config.toml
num_hidden_layers = 14
hidden_size = 640
n_experts = 10
experts_per_token = 2
d_expert = 192
d_shared_expert = 0
hidden_act = "geglu"
moe_layers = [0, 1, 2, 3, 4, 5, 6, 7, 8, 9, 10, 11, 12, 13]
router_score = "sigmoid"
normalize_top_k = true
routed_scale = 1.0
balance_loss = 0.00091
balance_bias = true
init_std_router = 0.0064
lr_router = 0.000194
num_attention_heads = 5
num_key_value_heads = 5
head_dim = 128
vocab_size = 32768
norm = "rmsnorm"
norm_place = "pre"
norm_eps = 1e-05
positions = "rope"
rope_theta = 5000.0
rope_fraction = 1.0
qk_norm = true
attn_scale = 0.0884
tie_word_embeddings = true
parallel_block = false
init = "normal"
init_std_qkv = 0.0253
init_std_o = 0.0
init_std_up = 0.0253
init_std_down = 0.0
optimizer = "soap_variant"
learning_rate = 0.00168
lr_mult_qkv = 0.7
beta1 = 0.95
beta2 = 0.95
lr_head = 0.00246
max_grad_norm = 1.0
warmup_steps = 143
schedule = "wsd"
decay_fraction = 0.284
decay_shape = "pow"
final_lr_fraction = 0.0
batch_tokens = [32768, 65536, 98304]
max_seq_len = 1024
doc_mask = true
train_tokens = 979400000
max_steps = 15080
dataset = "wikipedia_en"
Below are experts of layer 7 (counted from 0) of a mixture-of-experts language model. Rows are named router (the router's row for the expert), gate (a neuron's input weights, with its number), up (a neuron's input weights, with its number), down (a neuron's output weights, with its number) and show model dimensions 512-639. Each number is 128 + 24 x the weight over its row's rms, rounded and kept within 0 to 255. Numbers have three digits each.
Before each expert's rows: "comes after" lists some tokens at least twice as common just before its tokens as in all text. This comes from a sample of Wikipedia text that the model never trained on. Tokens count by the router's weight.

# expert 3
comes after: "\n", " ", ") ", "0 ", "1 ", "2 "
router:131108134142097124101127170130100133118149118103108151116100135144091135137104103159123139081120113169159139094145129134140144144148117114123131165152142097120100139118155162145109151125091141136132128141096130111105112176166136127148115163133074132118133130148123121127155165103124147150175133109118158129132136111137153138133098095115127119080150088128092141165092131175164118140144
gate19:133130178093147108126105180122097162115141138073134104146109154168158128134160103126150102132084136117138139148097143161111154099164102136127164142123107109126148084114130118133121185126143176156130133053082133106161101127119133134111110170073105151125103126159114100096092172124106136155142167135128158126118122163101159110096143130104121150131110121136142135102149092110137161128143
up19:113152133127151139163118123129130104167143108112061133142118140124148140137105189162103133118145134157137112095144101104118133132121116124139146116099126128173097121125158137125100094115124071109134116140154114150102080162139123125118138149128125103096097100170135084154133127138164175089144176114157090092142191127107112131125157142129134082121133143116168128118137191107117135150157
down19:139195118143135091123095109117141145098117144096081072155146088128113151110105152131122143130111128139144133120212171093136132146114139135133135134124149122148175134106138113083169134101147142124084176126137142151082138144151098123113143132160133155135146146173086153142121149090121120114117144112112125145145137162159164098121146089187122161119108146142130126128169101175122120124145
gate20:137115123140145118109149130102140115136111121099079107095113116105153128110083118145143112118145146165152169181097113121134169141158123097089146144129147138143106099125104136150135127110107117187146105094116127140094132146091152126117121124134119141122173145118127113155115128066101103108129111104111100129119121169123168109146095120143128154117127127114162146109155138174106151134137
up20:116147123142111176137120151084133118102146149134144111104110144107143155136121106140162130132105141118125140154128140140116126103143116127114141101091118159110086159172185154133160139106137121143153117090122195164142117176142127150110145160120186129104152131097151175078096154062140117123109147155147088114149117096138133144122132111113106133114112149149143170118150124091126096171105
down20:161137161147154164097129134145170150142134207163130120123138150123160074131139138120113126129143083129145150152153125117149136108109156143121141105153207131111160145122119132119109138114127154149125111122111133102132184159144107082122135136116086130172145112161115111134125136113154188199141136090105129065107147091098145104129137147133147152096121108094112103150104137141083130141127
gate21:080135118166170100104105153128123133134159143150106126137083102096159156084118057132150086114100115142161172107113141104119127146130086134145109157113124158097112121156127149142141115126133144147115153140142130165096113079119120133111081161139129142118160108167131110142159127110116131130156148152150102139145152121157151124145114125101149140093126122066107137128151136112106148135100
up21:125161143135122128171148094129155111141126121091183155167163125098130105127140113107129103102183179094109152136143125119121091147137126111095146112105125086165126138097129074130125164149095163174121166101110132136129123121195147146118160161085115119142154128147132133130073137135142110165159116104150124162087122134130087152087072053110139154090137110134142113108129141158116117103104
down21:117145135156108109132088138142108166118136123154103136128125105113106143106115137136157109135133111144107114143154152138111117147085175079148134115114110144078093101156131095101142149090126119121123093145086100123131136127075097106104154122120079162138136086083148079141099111120095140126139109178114141155137151131158104188131152108136115122139099082097183125107157110108105109131165
gate22:156156158108146118115159129124098142111116178124152165154158116112124140121139108173133131086101143136154180180139120153097131096078115167113095130148118151153136115107156153125140104163136088120155144133109125112117158131137092094160141140088101141101118131186137071137126147136158102124153113146131130127069137124144126109088094165100145106108166140143117168100069154128155105140085
up22:093088150100142143124140153063173167127108122167088134153113101170123117084090118149121133117106135143063082141076139131136157141137125119135171138133118150110126116097105080111090142139086109139114165081149141115154127133132136162135119168132113136138164132155113144151125086146133150119132136122135127057145111127123134105127129128101139129099124193168154152150125087104146143088133
down22:153117109154209140123113158148135087143136121117104089120083157128099139129126130142135119089165154116119118135166156097137164126147160121112153113127133106114110090146137132146151166162125092107128147100117128098092066148142119110088152073151125134135107101129165171129133140112148141111147117126132103105100136151146150179136132128129153112089132114151154118091109153177124123138162
gate23:141087121121125116099118090107154112160121129143118112156106124124170139139101131089104135082116103120117125113135121126155173152111056141133158119123153077073067128142143112126097119130121132167107118113130135109168121109066119138114096086135157093176120134137097120122151139093150115111120152158124162123077078091141160136121090141103106152087127130128119100121125118145144145140142
up23:123069123114145122081093145151086129154107095090120150103086132134070069125137133125131164110128165152091157113112103129110103086184147118071114149124116113079145148107119118133117119157109153103084146114127162123124124111120070125077107154139152089117092137113126165160113126117099088110119107141153102126129161054127114150145108145141135109094107148153144125124131087157129118123142
down23:133110117116126167102129159105148108125081133163117144123125150123104131090127180107122140154072133121082094155196120085172135125135090160137178103116173129139140077124116150107165154158103131104148076132083146163073122137140148190094113140117120124158159112135149133109121132108156123153098131154134134137083105119126122106114099087104125175109103148167146150092120141123163114169153
gate24:156135130128114157118103181068119123157094162116117109094131130125092117110104124108129095089113141123158184157126181089155111197122129155167145183127113146122122131112138155127127096103106139159114129123091106138167108130091105114116128119123147136143165132053132121142125178090067123104147125150127186136082146161163134152138069109106127158131133138127094153071131112139147157122120
up24:114108123092144095126157143146103139118139119147155127107119128150173130171102109130117134073084088121149141125153127149154124118119085105109131129165099110134111135102099121153141118085126156142133149125146100178161125127139134085139155117112124133130083160104104169133138125105125146118126129137116129180099097115159122084119128096112131100086163136185130141105122154148137171140112
down24:165170093124115129173124121151090134123115124167107129152136126130136133156136134152184139153128110153192110143128126125143151121141150143156127119102148116106085083152116098098150122102118118102109132110138135154104135141130102170132098158107156151096192130142124148116105107155137109132138125127112147125156137129136145120108103107109135120099183107096111125136111120151101146128113
gate25:129121188148108118132144147107131083123135131110157135123122108098116143091129090086143162115173152101164163185144140172120136116127129148111125109158085120122097132136170141140112159127144101151155143104133110087112057099097158109099127110174110087090134100119084138134104107133135120140137142134133127199112090142146117127156141090113077152128100122082116155115113070163106170116086
up25:085160166174117160088124124147116140126155147090107144132137144100101110124097129151131105113127120099099145147113126126102149092123119131131099114124143116168148138140149161143133153138113127118117135135150083091148091109126100125155126151126113118086126120070147118125106132105161114154082123111169114108130145116112160133133137134119127129095143140110089127077158119128154129085088
down25:122125170105092168125138118142147136123118138111103167136130132130155161091145142097120133125136101107121127153116077113136136063110131125104171146125106084116101088110170112158109153136133077101136143146142155114082090123143131120092116179125177148115086085149114139107138166144127186123125119145168140129107119078124113139101088086103080125135186141140096151108178123129170177115087
gate26:170123126153108150128153142096149154141081169171101148125109108127114117097137123118133112141126141132119187093115122097162131143090124107104170100096120156159093084076153145091142125125128117124121125145115137112084123126147154141126125141105143162153116126153154142123092163117140137170144148102143160135147118135107111141102167191141130159143128155102130128119119119138128145141120
up26:146164155144170111152161144122111128095100139147118151134139078142133127146170098119114094094135145132161104102123085154098140135139125108136118155114096140160112088107116116157096104131127157161130167149151095082124081100146108157107109137108102087136120147195126126126132107111129124150145109117097102059090164150139124111144175182120103124139114116122094125143108149144185106132143
down26:107104114129124141080138140118129152148131105153120130127109101124127114131139136160158107100155113126101127133088161099148135098133104139122112061172123117111110143134102112113137165153166103142119095139076127172128084058102120115131102128147097167111121144146127172135123139139157153128117146085153141104128111156100141155129133117130106136170160145111139141109127131092098141144143

# expert 2
comes after: "|", "\n", ".", "\n\n", ")", "=="
router:171088156144122126135128116163171144065127178137093108128159109063113131163126115164142137107069073148118146163139102125108100150160113120119134148132134123139174126177151138128096109126138176146151138143127111164126155114087092145132140137137117169134127130129104143145144100139098135133152102123122133167123122111120122101142100177124168122141114156113132158121112161130120164140155
gate19:134134112149151113136113140100128089106145133133118161102081147192111090141131103142151126101087068153109132143134108144151126161054131111128130136104144140137139167161130143146111093114153104136142134160088119125142125125107123109142185154168141102110115185112136120093146116108111150122134121103127118150094139088098154135111111127090120163158132153138162113124120156134090087093125
up19:125130156080131156151144112127120129146155182133116156115120091116042122120096137143134122109127150126110132146111118144079138119126118143116100131104106058095128122163160160094119138136131103099164135123163125139137108147122139135102114149169123150107113113142130134129052132100106146135176144122129119086160130127101112087153129178142113120141118115085131194088146094133121200095098
down19:088131138138086124179087153119100092167132123091101106148136157109093124115139150126129142114161105128115126140123117158123113171176114195158091129100177128145103144128147119128127155173137102117142105116105140152118092129163143147139114122174136147115134082110115118082156128164096163095140117092140142097099083100138162165125115090125180112131099105099104131093115131144113144090166
gate20:114126133133116103141129143090139153091086128147085114124098109126108148108130165142138102150133093129116114113122163154191121119097140165166181154143126134116113157150177144131148159122118132127157110103098123116112125111121164128106130136169151136107125140140117157129137083139108115161101091123141119120121123164140066193160094136159191192148136139152114120141122141109114092103144
up20:102171124138127130135124128081179150135165135151132114143169105092092120116114096118171138078102136133113163110113124173136109080072126124144138162167152146123147111163110134136142116147137160187127136136146145129105133135107120133115092130114145105119074147169123116107129144137124156157130092088122134148115125138184108130162109133091130164133099115129128108126109107098139142174152
down20:112148103101127131118124137147152176114136126139180142126108091128143124108140180145094144128137141116144146139205119125175126144107112068172159139171142117107132146146141134090137158125102106096121088159132155111166170172123166145139152147173167149120132136149062102162155169139125068111112161163164122155100129126086087133116128152141099158128163164135102130137133134153117147131136
gate21:102113133110129110094071103124149135166119138156130123117107090118151064110150143159126158115112130068174144099146114100150163129096163148122138126131112122112130134119110133098119141120152142162150137152146123134115147122148076145085116134161157138139130142099096149116094184140158146150091137082144153088098145139133076126123138084158122125111093129137124126100166095094125175135114
up21:119104140124129144117140138110131145125138177142149133129154173123130131128131166181140145103118122084140139146145146118118129149123153137141107143154132152130115144064122135112144118121127127158115143098092096155122127086131115159129138119114157112158163149092116081145090126121098138159104110124075086125146120155088189134151151119123101073134123073102160105098149110113150138153126
down21:144158142165095109102165097148104130111127139117130122103145117111154130160179150167122152117157087146155115096082141128106129099109140094132173102156130119134112127099124166140089104164116133104144127162114135085137113098143071088140115126116162143119129089145140098143128122146096147138163139165168136117097066149156147102110076082150102148142172123075138171169095128145056127131153
gate22:186099107087093146126139115138131111121082111121077150128183121154134116121124103111140124142068105163130161138120113166125114156095097129100125119143130152149083107104169121089081077165140155142131135157127134130148120135119152104124160124160153143131108165125117116146110109138141149119138128168108152097157169128127146127118175121146105134140142124128120148131143119114139118124154
up22:154139135159125127136165129146152171110108108155133136130122148136151108118140120114151123121130133102154121113156108111116106120152153143119137143076125082148095107107121162110144126093106075148118125099159131139098155170144141112137133114128111158116124142094122183137149144184139135141152161102155130134147130183083136156155085066114151126149145144130111144151135126122110124124129
down22:139109137138109149091137130147163110100188152135113137104136116093127139124072119140136112182152079133130127097255135099132156110145113127178184162135101121085173141147161094134107139107107117125113144146152141155149105119154133080155155095181112135050110115146116173101135144130148142135123100130130161114117149176082145133096103154126117136125154104156132153161086157075101129135118
gate23:152141140090135164135134109121104160123133129135153091115129112127099168128127136148103136108115134142095144134102129144100115152095084066148151167157145095135096099171128125158078125134143127143122129139117098146159130121169152155119120157124156105146138163168148137130147117128134130189170123097098117136178153145128135133126176113158117137119135131164104162107144123115148092128103
up23:147096133125181087136130147129147137060145147130106147106137123118126185091130126110098127118116134134150123106147105154166114122177170194139130111056171143102144183090108091120127124130104158170163114119164112135134135084131157110096126099123108142087126104129122128104119085104125100153111117110101152114099126135120095137098118158094122148083184095144117156164135154134122119168110
down23:145087143163105138092115124176128134131098136136132139127164129132135105100140123123116130127099147123112157155165129103171117110155115137166154157105139131147101132130147085147140115180149141171155127084157101149110115136128125120113095086135144094106105162146127154129117152135164142144147116138142137093174109107127116145140127135151147125123099156181117161137171102120149111170142
gate24:153153132122125088107114140147161171132163168115111147105106128092114128112125138161120092130141148131136109060135159121142092121146118119174129125106106162129144106137135158166139158181134125145118134107147118119166132166144148178144159098154154128110121132134147121125094139092153076069200185091123144145142132112082130115120108138145162129129116133132137122165134122106159136126108
up24:119098120160141139144146116148148137095161104149133110129109141147104127147159120112141140123140114155097152118118106118134140144102142114127127104132134194163122101126174156137152119183163114096130093121128115092100099132144165142137082122115123136080152100157138154043101097125160093143147142124110108103101113130079126148139179122162097172118127161144115132093139101128120116085085
down24:160110139163131142180098158078135126093125132133120123148129111132113147113155113145130132156139118100129174135116163119146184136134104121126157167138134172114122150142120117126145120126103149102124135140160133095121104178133132098086149126136131104104167113164109120136106130094112086104137134161097124100134154118113102100132168132127086130087163152165091131119121084168116139113143
gate25:157117132124135140130112135135124126098145168114135087099151109156146120146079133081132112149136106154100126116149114134125094115118147139146129124051140114101168079122118119119101127153171155135123136156147079123145112130127124127135159142158137139126162141103142140153100137121097113155126157131186144087087155089123118100099109134116113129153111189146151134155149116172119152140140
up25:099137092177108101135155142099153128105106172155150089133138125118133112086070086101128125129102118082127141153119129103127104160160121129130118148082138128093189188169159132135092135114121171097140098177111133114154122118137120072122135071095143134122136133167109121105133131110132103106126117159169119110108106144138151070102174141130095150072134109144124125155197134164116119120151
down25:135094127115143111117140102162141111121159115176137110135163072149121108183131143138131115158098163167135135154178150157141122139176109131116148101140165114111121140142136104136142098168151154123126129087154148140153115118122159107113133153116131138151143160121098109143063143176141099119128127114106148155138101073122131116134151106097138144113131122168098078116159125108134111113097
gate26:123118133156104107156136135134115104082162160135159120151125118185145116137150069179103092074088129167135169118122157160129131112065101123121121171114104150134158083141113132176147108106118142120142135115165122125105157137124120123160129122096088158114127117084159092127106110151166151165110099158062132136129134115123155082168144142118094136144133136100131140094132162143103109088113
up26:143138113109110121106113124120152134104123168115153128096089104123135122135064113151102140165132104179120143132158135161106117148115127186130064174113106133138125137134177124096145101088152152105146162103146115129177130132152131137136084138151110131129148086124181131095092121150116106123159173098161074137123125169145100078104128117118142076117122165124155082087148145110110148119124
down26:114134130143091150099112121131131127159084147090115109106110161107106108078140082107111154137149101149120105121128151129137135170129133127173093125110093124106139150149128108108123141117064172140107123153131126156144120138113148137133143146111115154157146113179099125154185133119129111086121137115142135141153093064122100118168109194112115133098135122132123094138168143128143115154152

# expert 6
comes after: "| ", "\n", "- ", ": ", "(", "; "
router:143117119144135091149121086140111139113145099123096104116085117142090123134145163171153138111116151146127095111149146128091110146163137162125128112123113169151179140115121139081110131110103186116133127108139149146152120145127122127183093163153120116118152117120116133103102139099112114115166128124065138139119182115127126127165126142125135132128110122131122140119115128124139162134137
gate5:129135111120121101128094103102115123165084106127115129167159142173119185090147120193115102146128134105144128100086111139134080083091151146135156090128115119174128114130114141182123135139103142126142163123125154169164076143105104106138141166168091110149148163158120202148182146135152141148129118102129125133127099134162131102139101105133143151119065141177145104179122097163154138164153
up5:094130103160102126109181145138138160109131102112122179102138139173123138086118088095142147136085106095106118108146146149122084163158115140100114128104127115127137165155110119154136115124127105144127117150129143105075126156094144113160146151140170133156113117122160138114083072131162089156124144127098113152124152181105166146131107131123118139137131081162153157089109124157135130161139
down5:125107170158112125143095163136133117139110134136104171095148109152139099155116087127105138137125122109159103125103133107134142122118136131145168094148108119133141130124121155107135105157122106147113108105148129146151122123110122157171149145109146065132111128154141130099086113112132129137118155124093166126107110160142125094107151129131130128152118165127156139175143129138102128114101
gate6:149131099117135118088129105107106133105131129140159145147105114086122037156114067111145101161122079175111121110118146115145124133105180151165117110145125139160150126125157094122128092114135178121195134169101116123132129139108108123136130137163135182100095113152149149114136134126151106116142114161123114106134106150094166136135108162138130102124075109128127128138105138121146129067120
up6:137101094118101115135092129180156113123151114079125152107126135166150163105104128128137145142113088157094125105179123135104141121080107113156105124116190133139084173199154183152171096163146135145123105138160055146106100116140129124141162106134102122143136125132155109124138112168121130117126111149135132121148113102141160122129150178145095163120135120130147152114176087175099127160110
down6:176116111126138125112171146135156169115153111125130139159145153092170119152125100117089092136117125151107105109135131143160128125133156154185179131121103134099148082121128127147132117116147121111103105135129134054140132147078111133122115119131112129157151075153146107140164158112119121086134120107092094150111172134135130128148121102135108130158129170106114113118178103153133139125107
gate7:116162138120167109115119132108143096091128144054130133130102134148166154099098147089157115131124123112150106080141181115157141134081102113130137156103127126131127146114125124116141163102157145142120151133109098122146085089042120136143083105124101111133097142096150153146185143083108119102163131092126149115132139154118094131138162088112152092146048124134122164126129110121104119148114
up7:150135126165117141111148116127135106149150107096166096117109126126152172112113177125173111143120136122118098086121131159118145142128144171106131148143100163110142149115111138097164134091150132110102135131113117106119143108103116139101097106120117104129075140109180127144157144121136160152144111086094148135086154153130113132168159085126182074143098113149145163135142107143138104101110
down7:106100113173149141113126149131127138151187127126134090128121122122161180134126141115171119104111115187137114130255125122129118108141114101145154145144103093165103086125154130126120110115125128163159108135176108101140105137159093121074102139159073174162151140135158142156143127125089117132152105102130130146146122123129124086085142145132132134116139142136117127152139102152112137096126
gate8:129135080128092155121105146136100133136104156134116158080151105088132155131157147137142189150163122135152065146157087103114196088129113132130139120163149093087131111107134169129101116099127133085153123091139127156138119116090139136126110134136166138178185126136110110135148111152124123112156092088127111121133151125126114162134052149138081124082146129109186123108077108143116105170103
up8:140090181119112097108156115087145135126157138102189138146099170122108111129089097158076157140130122119107136065104112155132142189128147140110146122133134149154086069144121164114135143098124110137150134110115144116130109178124085144120104147136102139131136138105154154091135119112104104130165114101107142089182098137159140164161156121136144064118125129152155110149176151148102129080128
down8:146143121143098143149107150118161138155134140087126092131111141070108175157120128113094104136108079094147097148106135144077143118115129118089107122069144102123141107139049121104142170137129118133110088135121169082122078170137142110123134122108128143130104106110152125134124114081123133125113114157109143154133133127122163134163149110108133150123166128142150112143174132168136132136162
gate9:088143149165084109155094122149138110133124128144099126097150159122108131122163107156140110111133128130120122123146134183113110115119161137058123152110097121162120142156097132110114117081138151098132097148141149142104146120131166160101109132131125129191145140091132097169123116098104180136116088133105135145107123157122123145133131116115147116065119121087150140119115127130126131165143
up9:086138139137110122123071134156123110162147142134126122172114115099111150080135114136066068156141098146134133114145127130159133119133143151133119037115141149153071133157108149135114116151092136135148123111127164159138132153080126161147128116107119170163123120127090131112147139095073122121126155142126141210154124177139124125150156160172121096061051094123126155109117132117115111113134
down9:154127115093139127170150123137115116151101134150134175103150145127136137128150148139143097094129147139165120128209117123136105131117170112093115180140141110110090131137091115128115100156128090123111094158143122115112125115115124105137125123132152152151133153146158146120089112122092132158132098128097119118134132137148146160126143110139142074109088113121108157171126150129159085167142
gate10:130144086119128131111161115098129146149134138128128085085128166153140154086185116127079130165140129108128151089124126117103118143154124115122151127161110106103099123171110116166134152086123157111147115135131152123120115090159145122130102145111148153174183121152129117123107133156100170131147118166067105082130107130159153089126099140122143146141099118144164168146146201168151139146126
up10:154090156124093120104161103140111144127134071142150137156141120140110122128099095159147132094145146125119126149096162113129119137093157121104168103128135099153115100106117119099167120169167116163141172138127122081105166119097100118102107105108159122126136136125095130160145086108123120170136121092108134182131165095121101165109170149141117119137109127088157124104108112140102117108130
down10:128113082127137130130150139097160129096148132081106106123126071096149120134127110161123100094126157088167159157125139102161108129123085152129144121161140127133149166098098109129129143086144129138144146123109132102114128174135094107179152132143136092133141122113120120118153126141126119125148130117116097147102124126107090151121105130123131132127136143092143079117149114039102120122164
gate11:150135128146108099098073116144143116111135124102154155101114121119089097149132123136126139088133139090107132178126149132144096136124154097117146116133119109105125184114101083143123089141128145155143153179134144144155152106108136119100151147141136144111114127087175124138093098084171165111151136133132137144097123174120191107165147142147117155123174138162129114143128152144151099114121
up11:142106117142133162100143104128160138120131125109145142161156105129153088113131153115120136108114138150119146116156138113120070096161168179121125136135161136163132149120110142137095119124121133133177165107157112127096128136124155126116126130157134092144106123139145101095149092161114128100097140143089126147074143168130102126134118115158092099130131125141149170110113180117148103136132
down11:180154139096163139082160122093177163126110163104100130074189122138065171113153119134125105099124124131124137136119131085149153103152141134129109156097174120159152132104100137121083178169104148095110136134112164131149100168164131167121123113171151097115107138135106139124119179122111098111140127119106161115102141126153120113142196143149108146097086118167102150137126072100124116142144
gate12:158109116098152138094134112143111176101124144132142162109120122115134135134140167165133095137134103098096082158130091125082106137125113148129121115158095139144136124115139161152112134123089109145171130121187145145099111166101131135127099160114156123102160111148148170110168114145106099116116152111106111105133133137117107103179135162075114131111133148128107119157160109170133144131148
up12:150170115135079093130093127149138110116139129106152094143101168148169164117092113159145169106137059132085096123105123114127147166150146130111124153127147103141097120125075102077134111115161098105152128189113086150100167132148119131111112099162124148135120139144098152149131101119100088092124132122149132157106125135126134118084114096099114118115135143135119137137104109144113122136115
down12:145127166154119110120121137175117143146154105143127141088148150133144113105183126111119106154128102119096146150136126143110139136074131151130120116109130149126132164114148132158129146144137101109156159139133116146141125159138149127091117143135110108154109105119103154157100105123130149176136134120156090140112097132101144185164062153141148151122178151141139164127095168214163114164095

# expert 9
comes after: "| ", "–", ",", "201", "200", "202"
router:115133113163144114143113121120116151143142128117104143126080111173084097120104136169145137104116106158074120132155133117116140136138137132151115138169114155151131147132151149114120149120060200121126136124082147110111144152188112083187132126118119126167144085122157129082092117154105132173129123117103150102092163125119123107136124132152169163122128125135132133161120142132158160145110
gate19:102128055131132101131138134090124135126169101148149145142127103134131127126131139118158128121152103110095120115113105090125180124135098138168135125105114111096142161095128114130123083135101123142143127144132160126171109139149148132096159098124154126128114125120181122139127144107101136110118131147155130113136123138151149150113136102140162139122138100131140120115160146152118125139108
up19:114102182189153110134166105100088148137166111086146119101147134112119136178144137099113145135172145150113123106119176084099119133102138099104146147126127111103113137139083115140131102151129105152125129129117160169158152132153145085138146109172169139137088144141171098129158163156159134132106154156129138127166133153139148098130154109123143133123135122141117125100126078098099168146126
down19:099107139172134178128123122100125138098109092150127131149117132130157133153061116085160128162147115118135102125106160148135132153175166108123140161141122147215087129104135093123123136138091112136158111145121163149100138139146144133138110096142119111097126153137080126167119143147104089113123120148119085163137177114139140135126083080152135130146136118148134136113105119173109121091172
gate20:180095135123171151124103168119125117154136136122099126120106135095135121109090130082139166142136156130132141098116138110105103097122133136152160127139110092130135145129111146131157144142120114103123140144129126105113155098176099138108140191152103119132140131117108117088072115119148206140119086127136117113093167120129140136157119151120147080156100139107145123133139135103139142187132
up20:127118141124134131127131120101102107133156117160157103102162155125141146118148168132107139128134147148119116148099102133159137145168120115123122090093108140094140110138072137142146098148139124132133149111173114115086138101142142144174171126127137118128101172211115095099167170146121109137150149143135095179135144153165101119134095094115158155134146123114141147158130088102115104116094
down20:125125113124134136128136118139139134124131090133171110130135127153073143110154159098141103144142113127145132139099147131139145161143161130140155144088121094109151135120132119075146150125114141071109109138135172121156111117075127133139126170115120134130097077127177121145122147122135143159161113107109164110112132096169132131171113139135130122122122089135099137080149161110142163116154
gate21:113093162158139152135160088139147159146087139126112165093129120181085116173140095144125127131146130165134136128112152125167144120109139131165109145099122164139112117128115102159148072129150117160172151149109116151105120120165133160107168124129134147134137129109146137133091095132144121093119094086155113113073128185138147098143123150121108103084131140122081113115097103137139092099147
up21:144154147125130120138106126147133100144144120086129121135125157132102100131120141112121153130122140100110141097100157128115109167123129088147106120124123143105143131104102135139135083116143139137159120105124138143138109086129173118164157158105108166108131154098167097170137104161138169070125123146095148115093110168090134117159168150100115109145132098118127123099094141153164162159078
down21:118083150136155137160139124134138136130112076125115140128107132144116118106127113127153127164121141111125133143170181099111138109132153134143141115145136155142114120161105170111120137098131146123139114115142140138083088142162121172133146140149142160134129098116145109144084080092147116138128119116134097133163117116134119151116134166100121137131124142140143107114123114172139149144114
gate22:110140132146124112158102152150111075117113135150084132134116138179109126078119141145124121110109133169119158150130092102127178098142101114125121110137198161138129097148133094109086182056081099138130178152131141158109110121132118110107164152095153127173161119131150138085109099126131138140110104132146159086091149071152153145121135109156148140116115109086102118088111144100127126093153
up22:128095130163076094099116123152167144109168123096139116090130168140142130155151178130146144185155120072118143160151170122119130126146101186110102168117155142124131123105093105137159161153138141147117145133116157140114129105145130134119126179136137128116138091101140134134151142168126090096138155124189167112157112149150141133132112119116131089117129164109139124109100158145124129139116
down22:122126107123066107162115099118155102119136113154130126108154142083129163111162128124156125165106128150106106147201131078127152138130165122131148075132133127143132121123106147147133128141126113150128137104109149164146112136142142153141167139072115180133142112162119122123109146086143129137136062129106147147135126117110116147132155151106113107094110114139145111121135130144101113161089
gate23:107122121139107104096086131137120155160155124133170107089147170115167130100112094163113094173117110102118109124117114159106144111144118139133103149151126114160091142138127104125110119113081085130103126130126137133167069145137133146135128126108135169141146142169137133115124080129103080149114120113104084143176082115153119162103113109191177160091167100125115127139125103125157141115115
up23:121141166131128123137075140141134112124090144131140107139105078161113158152122162136125114099142137108115151172132141131136111155158138111129136157125114131147082096097126117131111148123109099160076125184161142134145143132112166151159121092151141156119135136113096149100141079191126105099130171099117130134140164131133120117090144117136074116148127123103076184132104132116127158100163
down23:114135115112166102153127151065140156083105128102125105129175139140134154139123107101144141130105181092173103157132157089103114114134138150118117157161136135152153113121119145151081124107101150126111188148136125140151120139125124114140102105145133164140211122119104095169153106074161099141122130118126158089122154166126143143120125145124097119134086093115148123115129081147126157131177
gate24:115139116147118144129118104149139166188128139195173111173184140138107125131083121167130140190135148118107145087100103112102132100133134173139159119097134132137111121151090154122146136122109152142169114157163152113136174155113130103138077117160136124140134124163129135149132109125140113110147139130132154104113157110123110167148118140140146140118136115157105126171139141124142143145127
up24:129132134123119121123097124196114149133102122079107143124112165105137104131146137132145109149109119141124103163117118175156118103120150129098124120126147148132108137153153166128099130133117154168146120103169111146111133104118167109127145128173151075162167100140147133104119111114126117107131120125092140155131077144113127142106110105137124158086097160132132098156104118126117089172139
down24:125119149154112089132130158153186120150118109100150079113135109101109123123120140084121124131128158136152160155165133097116134121131140132132108121132166179137130135155143123120134069072131105148134119167159105105136142102091097135157105123130127124133108136122150114134161154090146140095152110109156116117126125118130147148145164146141080143132113121109123145119164150135097118144108
gate25:127163131126146130102135130121146151170094150084117112112130151100096103117134106155076104108144157144145172100136118123153137135137161152161130120108100095158140082122095121120139109180174155165122123103143093101143101151170114120125068116146144153135097156141144132119119130125135116132150120093113162122091103112139122099122107116118138123107102140145136134087124116124108158111084
up25:156101083159147145127123111150117117143107117116147155131121159114124166122124121148147110115153106134108109076146097134127095057091149136173103147080160137134129180129127187132131157121148103057162164143100146105164144135130103138133143165116119140139125096147165115125130095106116169163103119154119100161123136132115108128116158119103112135130113123112163153127121163086150126102140
down25:098136155137181103138140116103117129149162193159148151128101155099157170120138111101123196126113124133074104137185123140126104141125084147089137139091077167096096131163105160093139145111124155122123122118117090142134100123129140106169167131103125148135163134098131114136096158111152147121128124100168143183151116139098091120148144099128166147120126135173145133120105116122109119123133
gate26:118090120126116102089163121058135144138162132136171091116119138130147112146124172087139092158103118130155162068113131101099130132143129135144131117163152109122101087129135122137142163102151120146113209088073141114117169151104089114127093134084133146091110110125091147144094143121124125175144145137114192135134139160153065145123182117107173150140076161131128069131110182106126166080143
up26:104175118147133131137125120183120128135130158138099151123117114129128133160132109137101124174102129115122134128140184133107133102121145136147127149075121143102109126093114133109126084163111070135169116092152151141102099141078128145104199097161105102128134147137136111110121109143117141125108108153112112138173118156103141147099125119141118142132131094145123180114114090148137092137084
down26:085147078104153109100099129150104125142129171074125096128126159102109157134136129132117109123110121152119123157120154154092166124084159096146079142112162076153177140134151122104105109132138135124111103126119138139123107137129129141095090126132138120115131160123116117107130113127131154112165134149076147153116132147142156108120131110158093160114113143117127126123132109131149144158112